python train.py --n_layer=19 --n_experts=64 --beta2=0.99 --decay_fraction=0.277
Below are experts of layer 16 (counted from 0) of a mixture-of-experts language model. Rows are named router (the router's row for the expert), gate (a neuron's input weights, with its number), up (a neuron's input weights, with its number) and show model dimensions 80-159. Each number is 128 + 32 x the weight over its row's rms, rounded and kept within 0 to 255. Numbers have three digits each.
After each expert's rows: "mostly gets" lists some tokens that are sent to it at least half of the time. This comes from a sample of Wikipedia text that the model never trained on.

# expert 45
router:110094166096134075139085150113159105140162164124080086145180146091139148122073134113113096098155127171115186109122114133155103123106163174130148113133136128111185167127162183134143132116088161167122166093120158156149162148125089124162138139
gate1:204143116109167107128104152138134139144052128075119141126169152106097065136139119061144085118070142124135133118126120124111122121148142115120122069161120173181106145129138138066140127099154123111088151128084115103147117037068072115135154088
up1:097132116158125168145118119140110146101196156184103089112069104104132185124143148159087169159158108123101121135148174109128132130119093131149111168119141117074175101119119190193157115189097119168191116105142150122155160179164144135130097184
gate2:108128133105128099169119141104152103105116125128099102134138100110130163075086136184126117142109143157117116114106095117125132167152179164159172121144139087064142152163115135129093087141104101143116173167117152170113145162112105178134149131
up2:141184187127154098124111120108136169114128175118159053089183108145172135096136178161098088082120149122136110140144069149193114090158151129098123141091105106101187232133104108166104089167087121095122160145096172160121113135193117115089139110
gate3:140136125196113147149152144209110062161131092140172096123126145164159144089107094181133141088135034063136140076150146111145078138125150141095148102179151115117161102148078110139103105134146052108132105096111158122164129151143107164117114174
up3:148110130086148142107065112088138190095137139097114167188124134109132107190144143093141059185156153137168101161168111158135173135129123173153098146117108086143110155111201161108170165104078205161098119137118081110116101081132154142122177065
gate4:178150141061183095140154117119088162097162157166116107154140095079141147131112206103168161121209146206187108058118100122146141115156156080091171157134151187160109129139186117107141175120126095107133123138124147087169122131139140138133114088
up4:113177096153170094126131102125134147143107130125119170066158200189121118135140189146131130162050118115181151128154039126073145092129132137152152131194100178176138098178128170153121117150135115061115162124111123104137159094074120094122129101
gate5:132091141251102104096117156168108117061108144116129152120137187152139181183154159161105117148115101141035175160159187123124123114153141150139149138050155106148122135138185088180115083176148146117197121156104089142149122117186124109184171176
up5:127184131069168130132116125175155106147115173142124099152130102105150109123108136125120134082118094073153065156077134139129100149141113133158149100150160112119171127034082128101110182106141117179123177155090158188149134146128203072041121156
gate6:153144071129190083142175120112120098159199201161115102166133086181103202131150166122080110139145147137165132111146081094145134103120135093121123160171063118167162204081163139095118125173086116099143112116166113139130137161148101153129142113
up6:043100162153059168094083119135150173108042084084152124098123173154114073121136132127171168113109110090137110088115156163145111171107095143161106128089204078145074104147112113147159097086166146139105116125102154132134122128119176132163133139
mostly gets: " he", " she", " who", " She", " they", " there"

# expert 31
router:124107156106147136101064165157165110096177159111078127134145139100116138128060125100125108152145077132113157106119078162131083132135109129161141114175106065088165147117099176125152088105072158162124143119159145145195172114113085161169079168
gate1:062146151098159116132194152128173160180164091113099170071140139096149093165169128126146149158147116119152149131159109139099115123142151139151063145098055132149123147160144123048146148113182116118085122110099179125167103173101130117136133142
up1:089137150110159130106157133094152138107112149120126129116080149073144103175206132115138138181147162093113142169140073140125137098131122132114094158155109054074077171194112089101153126163149140078158117154134148112168129175132143144116148131
gate2:078112133107141147105079181167118136103174151181092133108112121086155109119096109077178118125119127083133103120087095130170128081122102143082080135103139127196139202110165136204158077136066106149174147114144178087156102113152113152155168161
up2:166128120107157102112184083059164120215135117093126103112164136153098142110133134194091180108112117176134129157144140165108136141106148143175162110192074152075153069143111115081104147114179143101087116143117079130095184144124133110127090137
gate3:129088151121141163137114174143083089155100129106149108160153122190187147048086110136057106099154057118108063179087104127122134120147149133138133080127089082122144140084114143185119125131115153154090177093161099126059118138149166104114177186
up3:141127091129104098122125097138138103133147111150117161095129132062066070188159160107190152141144184204141180081137172163169104195120095204113080156159176178148128127126170144059135131100131080122124116145080192097179133142100116129147087063
gate4:105164228111051129153127127074185133110166168099131097135122129155127107092167168136122117116100071145086132116162151100129098121083159129110186165094183161160127151126193141122081153097086102104159130147112041192128104106177145121168148169
up4:107174176000184121105087133143128173089146151140113178118153081134127116132134130170167142117114113117140112158171126122129188114129117123080130131059135131138047135131156113157100170138076145114180142123134107154082143115130112159092101157
gate5:161178093151120094126143131136106138118148091055125174132159077131025154156119132053129159124145175181134090114129086151139116113124112123132125116091164159140078114165129138157125193122132113146132176115155105163108128096118141152127092096
up5:149128099116142111186154137129073198122115116058128076138188078166126151101135181148163126125138123168161141170169118128115126074159129099078116183140170117111128109093119168142100097148129151124064139114105103062027121193160063186143126105
gate6:122115146169106097134109114192202098092191100123100096130133117111138107105085214103155080119169127108110162102111145132130121093125120125202124132122079148186202127102162130106138044110120169137150135115086154115148125113133111137118156167
up6:116132122161105114164149113154178133033161144110070089110134136117112109103145181083156103124124128091122156098114131113115125081114112120189136150137124160172192114135178106060154089111127171129168134127101132127143124109108096121118185181
mostly gets: "\n", "′", " 978", " ===", " \"", " (\""

# expert 18
router:118146139115162080099074168181174135075146152144105099133147106114140142099143129138164105061149068144101155095118106153094099149105102173126117144165084138121136140102110149130113133083110161168111155060149142100115164135122092166167112145
gate0:154161079129166094130131138157112183125125157151156155084175121141112142117114087072158140127120103077064139103098119108140083156124126156129151121077086144084129166080110129117129089103083092150153138133111079094147181146141095065210125059
up0:106131179132090129141106134127151091128176076066112091161108153112085127123121165123115099123179136156164122185153100207163191098131126088129113098100133129109144117099151131131117189188147196143078096156155177163132076082130160157083119147
gate1:098133109148171105090115145157121152168113138177126135128097084125190162153162144180113118106177091127134113071109139067108125141097083159079128183109153091149068128097074158100123068110114088115067145133122100130125117175127070109122136151
up1:122157184105137118097104155104128158121172106161095133166151121136128113122181107205119119136102157154111185095144133153111157180089116134137156122109013111107150192118173128172079137060088153128089096109139143125138109122141083140131133093
gate2:159139148168205153128146136109152166131108170084072153096137109131118078135092100109077115154157097127086094138159124151110121135117146226056099081071085082136149063112107131133114086123116166140221130146097179135112124175109114106169165140
up2:121115147077067128150140143210103142121127101212125158162088115096130210119125143177148104093117130180116134102103190104170153125111099088192122147153109110144124191204155122142117152107157119143115142128208104126133142059166108126107059102
gate3:137101116107104102081118089159050174192066122126161127092109123115094129130151114114153094107069168144138139161130051168118095118119080091081144064091083151157132078118076126134117118057108163153160105085132074171126140099104072169113130097
up3:127120129141187149106150131133104125162135166102204151156102174095154115139144145142076088116124166086122088131107105065135099165116058163133105124068120127181162118110136137164144161152098122101087168127130092140129171145110102062130114126
gate4:075210160148079145086086138107158118117157128107123120087136150188130083109152171110165090168147160103104124114115117142108157167143136096134151107124115139105078116161154131117125083161157113162188129126143067055150110161094136160077122155
up4:174135132149113106184125045057070091185158143094127109121132208113072157197152175142113089162148110105085138168153131079176148049146095131144117147148135073119122112109156166111146115172126126115154137144163135134100103133065152132120106113
gate5:168143058169115092129139175200126191167121196172119117092169186158115112192150113098136134089134165122084160102118108078129125154146117107150152159127093141095117191128079085186144125098100130167134142103126118067117099136078116153188130106
up5:114162099190169143135115131129132059136127131118111127188140083066095127137065147134120146113107147057120137162157116088083160149145181110136186148156064125173148097096064059099145194172142170157135189176106124128173133137149152158145103198
mostly gets: "ó", " Sch", "ä", "í", "az", " Abd"

# expert 40
router:108119191100136130081099174143171123082164145134103118154123084092122156137100151086157092077154061152119160099083113196151076158090131191128121132144079135140161137095154190149166102112103121169118172076154133118142158134114095156173101149
gate0:168124123126089098149154135145113090124120125084142140096144124147134052101137110068137169119172138106079146098165055191058132136135125160176124090152136118087159090190100069104086128125121180163123154134130162100126172127135162114075133160
up0:161171115118078176081169191081145095106060120175168182095084027176133118105138097114085151151159105138078106107114108166082123182153147107127114149140116141133099117137133076151170126116165136164170148141140091159164105193133174163109187132
gate1:112127127147182146120176140119153119100093140133119120167122133099111147079126143172142109120117095174123092134126074105146104094122049140198164153178104133134132191109153232123140119124093136087071130074084200169204118110164147123125117179
up1:136069117142059122134094109165181150133151110101143140094149108143126119142105124137166141152153139106116152095132141152176125147127206080028098084064159149116108050145114047139150134122190146193139133202129085114081161120123098129134126085
gate2:190112148122186129125099097126116135053144140121127150088117137126185119125189154090083139187115111129131144166152109142137110095127156110109118079178140151086073093108152092087199138142071120083132134160121084121117101111148089159081114044
up2:118098129119110098113171087114113154146148142133071128102142146081106053144112168154126105118115125130193124074123157136144197101122111154158133130113159100133115102141093173127091137129102163133102117126114147123109162114159203160190056112
gate3:166155124168148130156080099129199136067133024086140154183151151112189101108118146119115142158072176055071152138167117060094116112114164162128099129129129113141125094094126115079104129124096097121163132126133128136148108086082171109081103106
up3:124113068239143144144137068118151090151095113137178100131128101160150133116128175143126068201089068097163126114149133107128100107164128087099154120143155118060138083123116195092112112168127154128160162134120188139142125129195075111148194058
gate4:126177123192165133154100085125095106090121110120089131130139136098125110089126152161060134106104143122146158094177099146000081167140120179131145108096089198070125118125141088109108123115120115135170090096147137113164098095116120099165181164
up4:161131167124149155100081117173097083149166088143111167142126114125168113104146140171087137047137124098204111100129096177084135148209131121145041143145117129140077162120109117076121148074136136143139124095122136118161154135179116130166085157
gate5:107127176136110154057146094115095128157148090120105112139113138077173106093133129205121098066103153127110145172124081195152121168122122167138178131120084148140230093155109080095131077148154138117102109126139107132143116144147155106106128164
up5:157153069087121079136126107078151101187152158092133124220138082131047146168102134162149120199183144114165133120147096126213177128173174120119102171151164107116076115093113148144159191147097153145161173086155142176121128175119089094128093091
mostly gets: " John", " William", " James", " Peter", " Paul", " Louis"

# expert 61
router:076123192142134124161126149198182178128151154125096118143113163099095140123052158118159114125143095117081179077139086141100125104131130151132122152138125105107167189117127168116131117075094192146116169104126150131163147090125138132153158103
gate1:135056172093089106095154111134140133189123144144144149164162139082112091094123119138181102155173160094097136105192112119123148109142166128135165103138142115078134134150107149130119132137177130121093189090132177099134128041128132094130123100
up1:129032182115071118169154099103149126073082183141129178163184078099156148120132084108105096141092114140132156132155105125095156150122183070180111107087195162129113110181190115109118148128122081185176113144129148147153113081138109099140135128
gate2:095173165127155086070099152119146159166111096121113136124094181127150107118128105126124091152175157138077148157174084120125098067118095140115093082106078112105031130115114127148157147137159114116157146123146066130166061130152132129123144103
up2:139149125142155153135117129142127118148184067124132103166095142137090087141130221100102128131104169150153210149162011070083106143147082106144133180079119115119119119169166090142191078138078136134138120145127147131117075140126114134166147098
gate3:117078095116189118170125117135162113148192100086151169131158086118124152169131201080106083082101158091120176061160142153087173148113144128067145164160102147133111101142104179163077100130086138126116097139141117128102158147112134134103147138
up3:060137126137084111119170114109109133117128156133098122184173105087162178175128113097122091171094175123124093193177121109093144131141104103096139117158160112170175140107124180117148141180062118150175079142158107163040112176096057064160174070
gate4:119111102111117106100170120152178119126165088090124147137094146166090117096108134088133086105082171164102189170213122126097110174121143122109116084057134152143158201169108160142122143147138172118067174117184123060093064086090153140221140106
up4:099109159109123158207128130110122134125116159119085133126161134147090121088109179156131076126144148130111187173140127142130104107164131114117107126112183076063142174143138099132115136111149168138135125164175123117133103095123183094173125140
gate5:105144111151153158148123098087023142100174152148025068197088096130136159129122087126158106108145125120142184119154087143146136080131146103112122126173156146106147105136121107125114109072077174143160161112112126176140122185123124190155080114
up5:157062125146110122117153118088175101109109153102186099082133103190146113127127181150110133138182175132119106079122147100151095126185109122083164137124070084093106206073132134157127168157165105135134111097089130155123092082162105195108136144
gate6:095113139111178087173179103089133154120196146118114114129108096140063150124152143073119141125095138141135093166134156137085210141146111124109167106148121088121089185106163158136096145168171134095096136142148165125093101122173129108166159209
up6:128152125160120137113137146129144098154112103128127147128126179070185119113085099142141055159160154188104110177054069144146096065129150114113127158146142125134134116105148097134168138147141074130182099173142112147089124117099114127170219145
mostly gets: "==", "===", "\n", " ==", " ===", " ="

# expert 28
router:134141156135150122106085159141179099093178127126088111145138138095139143087077118110109106138158121123112174083131114163146084107080121201136147105159100159095171127103142179115185135082074151160139136081144139145191178137142074148169136134
gate0:149155176120143126119112138119150128143147113128149157118165156111098124140103167091086127153122129103151129161126140073187074153145155129131150100155123120078176146079110146123192130084103134112124121117149117168149134087168091178098157143
up0:173155170084107120118103151132156114147133118138142140107137144119132147123114219110110141147178115060150148147199147090154074148142123105114129119185117112076175151050135159097186148109086129122139122163140164149159121101160089186117154152
gate1:135096152140150114092113181128163094123073132116148056126156099172168131139165110092101119078179123114116096136165166102170074089182097167105153121179165138132090145046098127149161098137069123095116065094119114119142150153086084129141121133
up1:175176140136119138079114164157120139103126127150126153078171224140196139185111096152127093145087161060094061152116129088123101090140175128133131113157139087158161134167143139156157079105162110123177125152120121113132080113152121109149050118
gate2:050098145139112122155135175121168136119142125092123193102113118109081130112085084133098158109135116148096117103106119147110183101141144111118156115079125124118141124160124079200043140123155121161123133145126061147133148106096187209161142104
up2:113155052188110120104093150104205107114129094144135154108080128092116121142151107098151187116107122175087152128100139153116124130153104153118166093123105167121173073147111076182025125185105083107135114165088101127152127122092157144202181099
gate3:121146106157103162117047100134131168123164106131160163158078132143072163159153103164118140165120169082115148115120121169119128118098187154128090148115088150097121142134121152172110119104131116142182146147137110102140127106148132110113121121
up3:117117183098108099125209132143081150154064147166082079076137151161151120105102132087188137060121195098083154167096101094169142114120156131095102149125173128182115187105121122139125120123189106109121137140110150107099141164131148098179077130
gate4:161164161134206163096139112123102065143087156169096072162138111168106084040116084165126107186183114091109140141101121135120081054139143159101130151115128167137124129125122132087175098108104076131121139135141127086138099180116134097122140159
up4:075161107160158108118159049103140127105091135128115098087156099139184159062106096155123063122108125171116160095088081165139047141128190172114178120193073119108207144163126097123175059085109111079125163094124137147123120135120101124107158145
gate5:135144158132184083096170097141081052160112118152108150165109144160120112067146098146113092124111147155116135146118087131154135159140155150117177139106070156117146125199127115163142106157115096136163112087179107098102127157153109137180127133
up5:164114072106149145158106089085158115120123104109140088131085145147123097134141093157099154162206107099136160135127158130161097107143162112113078113138117157195175177031103076143164127084163116149111143166108169071142143139150139145098127106
mostly gets: " Rick", ")\"", " Brown", "sson", " Harris", " Nelson"

# expert 19
router:134122130079135120153108129188150153129160158120089138137182155082115183122094134104109139141150099136112158123176119196152111127087145189178148140102082115098130125120137150131145116098125188154143154051159100123163131131141112127129140091
gate0:132161122121113143157079163135140133130160112089115159096104170167099080156087077169116131172162148091103090080141143133089115145128193151138103090157068089114161120131103175140185103053105166126133137075189105075077104162210109137109131132
up0:098083113157110136144172103107128141104072095057152126102190164144161165159160194069137160125099098145148159122134107114212091103100107110155159086125108124049102088129134124105116104117119143109222107131195097170155115124126110166143067136
gate1:135088237102167132143140146089116095144124113083167169101133176120184147131115116114130064175162139134108202120102149086101140159108161114123191080130163124073160079129123168102174121131126181146109103111124172165140151104149131125157102131
up1:199108178126094108189082131152113096150144091118214128184179163216124114102142096055170107162119125125132130107113129174144140092110155107216080127122074173095142089147087135104189097097143131145110141149115094155131155074131088160127129149
gate2:103064088169116100142083118095122134087089127079123115088119127116141127166149167096118092049140164159098124093181055115159108181123205129124072112141125092095135105147128126085150122136160101123117137139086140083111142094138120149133052154
up2:177165161059134138077130148099165115139106125214128129106130155083133184120114108133138132155126120120162156132157170140083154089139058082101183140133180159174136174156159140112143128207131072119164124116137129110135090151111115103153161122
gate3:147084094096159142094104138107178098118114160138141160107159129135102165160151182183082149127112103111129167114153136178100082141088154139145085105099090083123119128148112124194159077099156208149209131149151126113129117089073081137163064143
up3:144168151138098072167159123138118183160129126091103089123137139160121097078095093067203119116153175151111104129125105091142195164180078132126209135134184122135141168094091139102089167155142100116066115105133156110081128158182127083057157125
gate4:113105133114150182118123109162133095194097080154110049142125127102109152091096116131168160076068152145121046154103186105178132142074100124206141125142099110177083070123087111179123111110088133218086152187131125067127103158181111105089120130
up4:131083154125155214111096110156092117180113084146162053156136146102129111094095100126136117110087166139123050145133167136153149147118102127214139074136093134163076043124095100179099118137119093164138146185141134021102080130164136094109104135
gate5:179136109123129066122111173150125128122127138104153108118071063126120078134141071122112127090128109065110109127153150118144175110083129064099076081146119187098126138124147137050150178150105169148140163139165066101101204137148113138116124154
up5:101168133113151080124187069209129168116086117140149138128149193078094160094127133120139111097144204110126148170163134106140165134196146147122175156157106120157081120152140152149140082121119106107094141120142166103083107156147110097145085159
mostly gets: " years", " year", " months", " well", "197", " long"

# expert 43
router:097144180100149112110133207135144107126137145115112126142115119092076084135093134147148167092151112177076135155063093155114119106097112131147113101068097136136173116112116156165135103128101160125150137016101140087162135076143108133134110128
gate1:167128139117181103138167133124170154091155108117157143095136194128121108097121134171095138066112167191105156140069121142134109073123123165172171175070129089112146086086099143151140111150142143146145134072121105141119147077146046153082138137
up1:122133143122125111200113095153092110099150187105138113146124176128139128101148047136149128057161161140134122151099156073178090098165181144113145154156061130114112082089134177174124083209175143091160080153086124127076126094134137095123173099
gate2:148157205137162145178146143122101079153086145114150083132098148137099086086150104181126136140105180171089117140183150140086126105114140149151137163125078163110144112127149123066117124151110083128132123113158108078119098114149123172166153141
up2:149137167154143100146128080114126136131118131103133129145126141179078109153140158156098116143092170151075147145093173077091119066120151193148161144066092184113165127148198094109117156140063167070124056133113092149112100095183134132159111117
gate3:081069171075136151134203095138193160135136118148142163160165158098069126140095194114142104171140104116119136127126129173147134131165102098140090123106137077102113132094109140135207109126137106107139130172100169117094124158121184129108142113
up3:062147145091184131128113147090174125162116123123108141166097116111142144112102124160161117194134119183158072154121136152157071170169099135138140158120138118192131159148151138179120133081111127150136137135113114135103066203178139112116172138
gate4:098135096143169156119121135097138150145210142106148162113152105074121138089158146131217141126132155152112111164112135141151115116148152105141101142131073133126142063064107186094099086041128121121156141152081101123132118146082077168141180083
up4:134089105089147142154159098192114075140092143199107128130154134149134135152134124038124090208107169160121140087141124147139138159131107135140120107111132126102148126120154115143145187129139146173163066124079120133159175117108134101104137119
gate5:107149147136151092094164157095083095147083062036147188160092175148154111153121098144114149161097081168170105142076056142089099134210114115166079062082150143197137127168108207153122138115203149152083115123172096139097090141112148122138142131
up5:137097128124153085161132107150186133162101152136125160105104082173144147155184171087148157112134170143191129168138062140158083175127155109150086123110087098144156156190126134152141076130073126074106118173144125135104110164143161131144159128
gate6:118155125139111149120074176155133072211140159093158155140127136138058144081113155115120160125099114158105128055147104140161111130120164116096116143163122107136093117148121138146111154153172140082140136103061163112139182168079134183128114149
up6:128130146125161147180209102125096190104131098188115114094135186102106140185152114180163099142131099148126162196166169122102148116105138154096098135091155142152114117125131129111180049141073103153124065153162128122126120125150100101130119087
mostly gets: " if", " how", " Species", " As", "|---|---|---|---|---|", " Albums"

# expert 25
router:096103146088138150084073191122177134110097167175103094111113114097141160143122134122145110085170121183141123083110141148136095153061149128185122055109099120135177166127167154166136115092101145155132170114130129127139132143087074145206101182
gate0:141123107144117152161129101180172161163073137095089124214124143169139086108094112136143146108148110166135098165077101164114125130100162099152112111118099114129146113094133185127081149117120149130132111170084152082129101165096055097122137144
up0:171201151179158089094116168108090143111152186112198168095152145084171141139165114134109133128113108157122169110134153133174102123145130166063116126130128132182116162181084084174128121108106116146122162108158123101108106147138120113088094134
gate1:118144156161126142094129102135086063119097189222087111176070134135084113122127073099130133061149181100109113126119112103130120121137173137074109097087143153129122110069099160209174162172089085150122171182109189116117117134095153100171121104
up1:145159140111093081130151121078127142172156085102136108136150048080091083140140130079105171129124158135132149080184131109114152131201093173091159128104124053135080092192185094156069087123070117103138143111161169148109110100142102029101138101
gate2:166166157156135163137105126118174149049112150112110142104132195129180119060131109095223116182093123153114130052082130144141128142105105123152191072136097138093152154132130128104160136056136152129094117082121059110117138149090153179189146160
up2:111117177146118098103150207154163128168127140173127105164159115130158116160085154130089109101147119156150128168177151107119150135100143166124102126114158164139056133153120125161024088121134154090174106144139184105124085156214080093087131114
gate3:164121117115208075099128107156144089115107131109122126140106108135195149114069110134067069108138147098132130117197049085146107165131153104110134124148114143134183069153168115161132150094157169101131158045134122189133094111133090139197072129
up3:142201096129110073179151110097144081109124158158131173060106151120144085122109076178140162124117107115093106160131139086105109118120101110120103171148160111057141168122145081090126179161221116083170126156145080202072145160115134147127129114
gate4:191130152132143150130083170129112038126135115157133134128137141127113204191104140121101143138137106082119156161119143144104087169143146139135123148139165114110159090100160100168147112128130177117135137111179103134070093033087150087168102122
up4:168045140111129138144096130076117071109185095159165113134148098104135223141192168138189139144101129092117114187059148100091136142109118114130158154156158072186151148121134106159146135121151209150154176156162072124116137088081164113123088143
gate5:133091095128150146112129103156147143130129063092094130117082111116160089128154158122225087151151180106171134174134110125105164112217152112069131114154086200138162119160124122114185113061141147119126105120143144117143197136137092196135051147
up5:077102124129134144154127160097169116141135165084096106117099137125134050181136150153153065169110142149139108143078117129064181100085138124197084157107137120121135107083140104116110089095158149098131138097130143092160087155088164130095127131
mostly gets: " de", " Le", " −", " De", " Sal", " Los"

# expert 62
router:144082157121163116130109179141198137110118158140077119075118069149152161127092168120122125130149116142170148113117085155154117132113131105154108084154120126120174135097138149142191099110089121173100110136094176119156149119146103132140129133
gate0:127140144107135168128143225128163086104153188192200134147108164134090191143155177156146117108116120137142151137111085100122152167087138138109118059138136097118133071129119177112151153088079118139104140137143120140184150131194093104066129156
up0:178168126141064135143156178122148155132145166130119101122093125108092118146127067185111140081131110158153161117129124161093157156115151112105064097180107140120117077116108160074191179154154149153167166162127106171179139113176162105102132211
gate1:123135154126101120132154095170079096158117104079125124119104196148087157102082086136104183166071101104106192147138133188149137083118144125162104135167149115120110154130168148118155097083116147185103164099112114170078107105200095122092122106
up1:190101154160174174085128119106223131103107168148110124112138159133153170100150088121088097171154158175072146089142091125096091106092126140151171117073136132119120133132085079163140157117140125190122098098154166138161195088064184117144142119
gate2:139152076117127110127169107113138124173153171158144128108146140101131177119058165111133095127158080077130155107165108087147148169109056154150127160134192131111168123107085171123087153077204124070071067145077125099092137149130145115098098129
up2:076145157149105121178167169145160162133147130198149161167108154140125163118160185090167102118088095103155119073161117109151094128127107161051184118141126093093140159054070099140111106127139112111141149120151136149113160147109159164133115094
gate3:100092153137164159114133157133168168143085112028123144175128132134127118145123169050111096132155141150133136089121080139057136105139127126139097123148104115124155123097133136108126163148116206219089096105147143146124168103120141177115082163
up3:115119142079108133081125107146134125118117134195128120094134131126124103090160092171054168105079120110084157158092189126165197156114205156166166121077112110129146108195153131157160118085141101064156128097086136125126109117163103080155179135
gate4:165173055059154045121135134168189160170164105147217102120174137169160133140060097133138083125133130127128169051099100108159144135091114162137160135128108082128143149130104101124146156174077136148141158118100087180149140155097137057081155132
up4:164137092072102061078123141087154162172195141160195110119159122171165048141102059111147136118155161098138111118086159085158170157085134127163136137103129110177169115111122087167120176115093095176149153114128130201129130111086121064104184145
gate5:131124055162103095137080156089126171114096182123083180101123156136089148131159110084155102086143153109147130146134091121128189146150090133109122132136126119136110197105117099135132152214081121106145155158136143100136155163146169162122227108
up5:164125103134127179126118096083062152028114130129095123139123155150102129133157167115122134089166136119108128122131175204102101122086171129147107179149149175109135223171164175092159171158137121154145121065110082144100100129171138114079145178
mostly gets: " l", " Dr", " dr", " j", " S", " Co"

# expert 13
router:097128171125135114138133152173138106092148115143077112147180084050115161100108107112132118122120065143102153121127079145145079081105142198162103119163126132087142185121139161100129119096086178178076159043117119108181154109130170142205118131
gate1:217124118121185119119152121149086117112120165163141125155055089148131101170152099141174187077193189054121084134110122105065123114184160104163054100123145123127143107131157117075096122138141153176128164109190138155113148139094186146176106161
up1:134140125172112153068171105150152112168087134138169175070111053117150193168069114142156159112140171080087153140128110106130106127138089116120114205181154143138133066152113150119123105153151094122173132145069156082061069116104137093082140095
gate2:164116133089087100125144130146114134154092155156163108161133101066094119130150150153095146107179157151182139100120132116150172151149144045119097146114141106163116227155142180136117146189101101153129132129103117085081110171155040079101120161
up2:130143117102100100120088106105138087160087162143160165109118098090118145161082140163145130118209141125142138102195093160146179158156149135171122142131142158133124112184048125146094065094115117133154188142186151177105154117117129161054085096
gate3:108075136144122125135160165126140071099092129123086142102102135137085151082112140079140113118108108131001095167159082167116076202080171183145121178113123119133150076131182130148203132063121129131113102143148141104123096158166144119181140141
up3:095122127141137138145170134111178122055101123120112154127122122138064189062108116099156126134078108122014121178164102176091106156079129169138132168103118097115150102148165138114192148080098127175098090131122123148156101173165153115193120123
gate4:142139161175158106163106136166123110096123096103124165131150058118046133081147118064160187164100115130195102107118110067105063156112100068115076191127156130088105094118094160135143120110111192157152139148114150102154179174117126125157118153
up4:084117137053080165125117143117095105094193114180146111184098185109145182073147174173090074154142119154127082163142150171120164127110156151125157129149117122118155157123126132128171098106150089116155146124159141075148119244094153126119154079
gate5:156133193083104107055143220065123113139150131159172105093109109111149160138137111111154102104122094164089163084142121119131080093081089143182146109096177141083144219117138131069093125142123124094145182077090123168102112144069187123085170125
up5:102095089164159154190091099155176109112092170109123123156155131135121098138094108138131145105150118134145123203143117156099157142136166112096079130181095085139103066147115140169164104158159138177122100165129144105140153115173070099154049103
gate6:105112121182156114159134093142114033116152146124179141155131150123115102187088135125099139112109165111066136099147146119107122053174105142101163079102098142087122131147077181094098128147138166131155130140112138171142146178118140119103144102
up6:040149202115134127158129165074142151159130134109067118094140140137186135120160110132204123147117080170142174158136044144111159187140127150095105188215155088124097154153139099129134094069133110140110090175129095116108129074161083101176090126
mostly gets: " ==", " %", "|---|---|---|---", "|---|---|---|---|", ".\"", "|---|---|---|---|---|"

# expert 55
router:092091126124169118109108120156152138107140160120087073123141103100106153092112183130159134130132065113106101110113078105182063154132103232146155144165113110130146114108122129142147093113093179150110147085108167127131157093144100102147106125
gate0:119109114132199126105172139121175094113100121122135156095119106086170116143083154100178084124078182144100128126173082076151119152145113137112101172123137189088170087060106136166157104129102108145135154116091141155098181134130088075167121127
up0:110152143162178102095184147140120101073129148190123142086122205129092185145060093114198114127132130164143072113080127118155126139139135187158099107095123108078181157056111125140132062137108157129112135165086152172124148147082100122110140151
gate1:090033102084096110152097136103178103103126156122118135093125098127139103121146154125150084119146092168078070080061094109164098115073147152142149149163110158143216094147117135122120109112092121108176107101120125154146161163129060157119157141
up1:104177173197163122096190122136095130159090067158145119093120086106080106117115075093091146140072143137158160151132110146115111143144170092142113149105133120084042147166127105109137126155134142136128139149136106118054098111122156147171080143
gate2:129158127088144082170181115114106141113196163168124139101163129134082121148186147107164097122104124109156149129131137144114133185181157184105148126155117151093080164114152131068136128077110090093137150179090112112127109099149103123156084107
up2:123161136134113115182161131123139135061150144190115168053169076100178191155167137144130145135042150076082085179137077113143104133142120140126135061156173128129129191152119122101166180088114154108091173141140127143100124111144090156108111066
gate3:110088182108225103131121111081146121128137170123124201164080144175100053142136146148184155097108105076109082065107168104098133130091112148187146108111144149084154156121159138117185093143109162151190078131107165102206172143103158147137104145
up3:123160120108110123193135133178158142124174092140107087077184118087158153107126091111090090180144165137159154193128092149150095136127171095057163114154130130131093104148130132052121144111111113121084170162187077150109080122159095120182110167
gate4:096135096116140118124124122136114100119059116146150166102090096162133095175085127119091116143105136125148131150124107188099116132115138131150191135131144179089105120068079133137103161144194193089083114172099125225126105091153175087090161110
up4:132136157099124147115135131129165216083159135116170155152069116087139152059203090121125178121193141140156058160163125112083105129129081052157144091097112089151130147155112106114097048145143141152149124163148103138045148100088145156137119131
gate5:100173089174213166042143122132094094138098109141132102093128151182124088144099166144084113080130090061113165147151088085151090083149126208149070174166133085144161116081110126157120141090124090131118079119072084112076116123140121120144088119
up5:064184103160141163128123104072119166144152138124129147079069151089095183080112197129097185130098088077138174104177114098119099111115083161145132160176173111099140089116153175128054148135115074193146134112121090087100113144100121107142176176
mostly gets: " inter", " sub", " third", " main", " first", " non"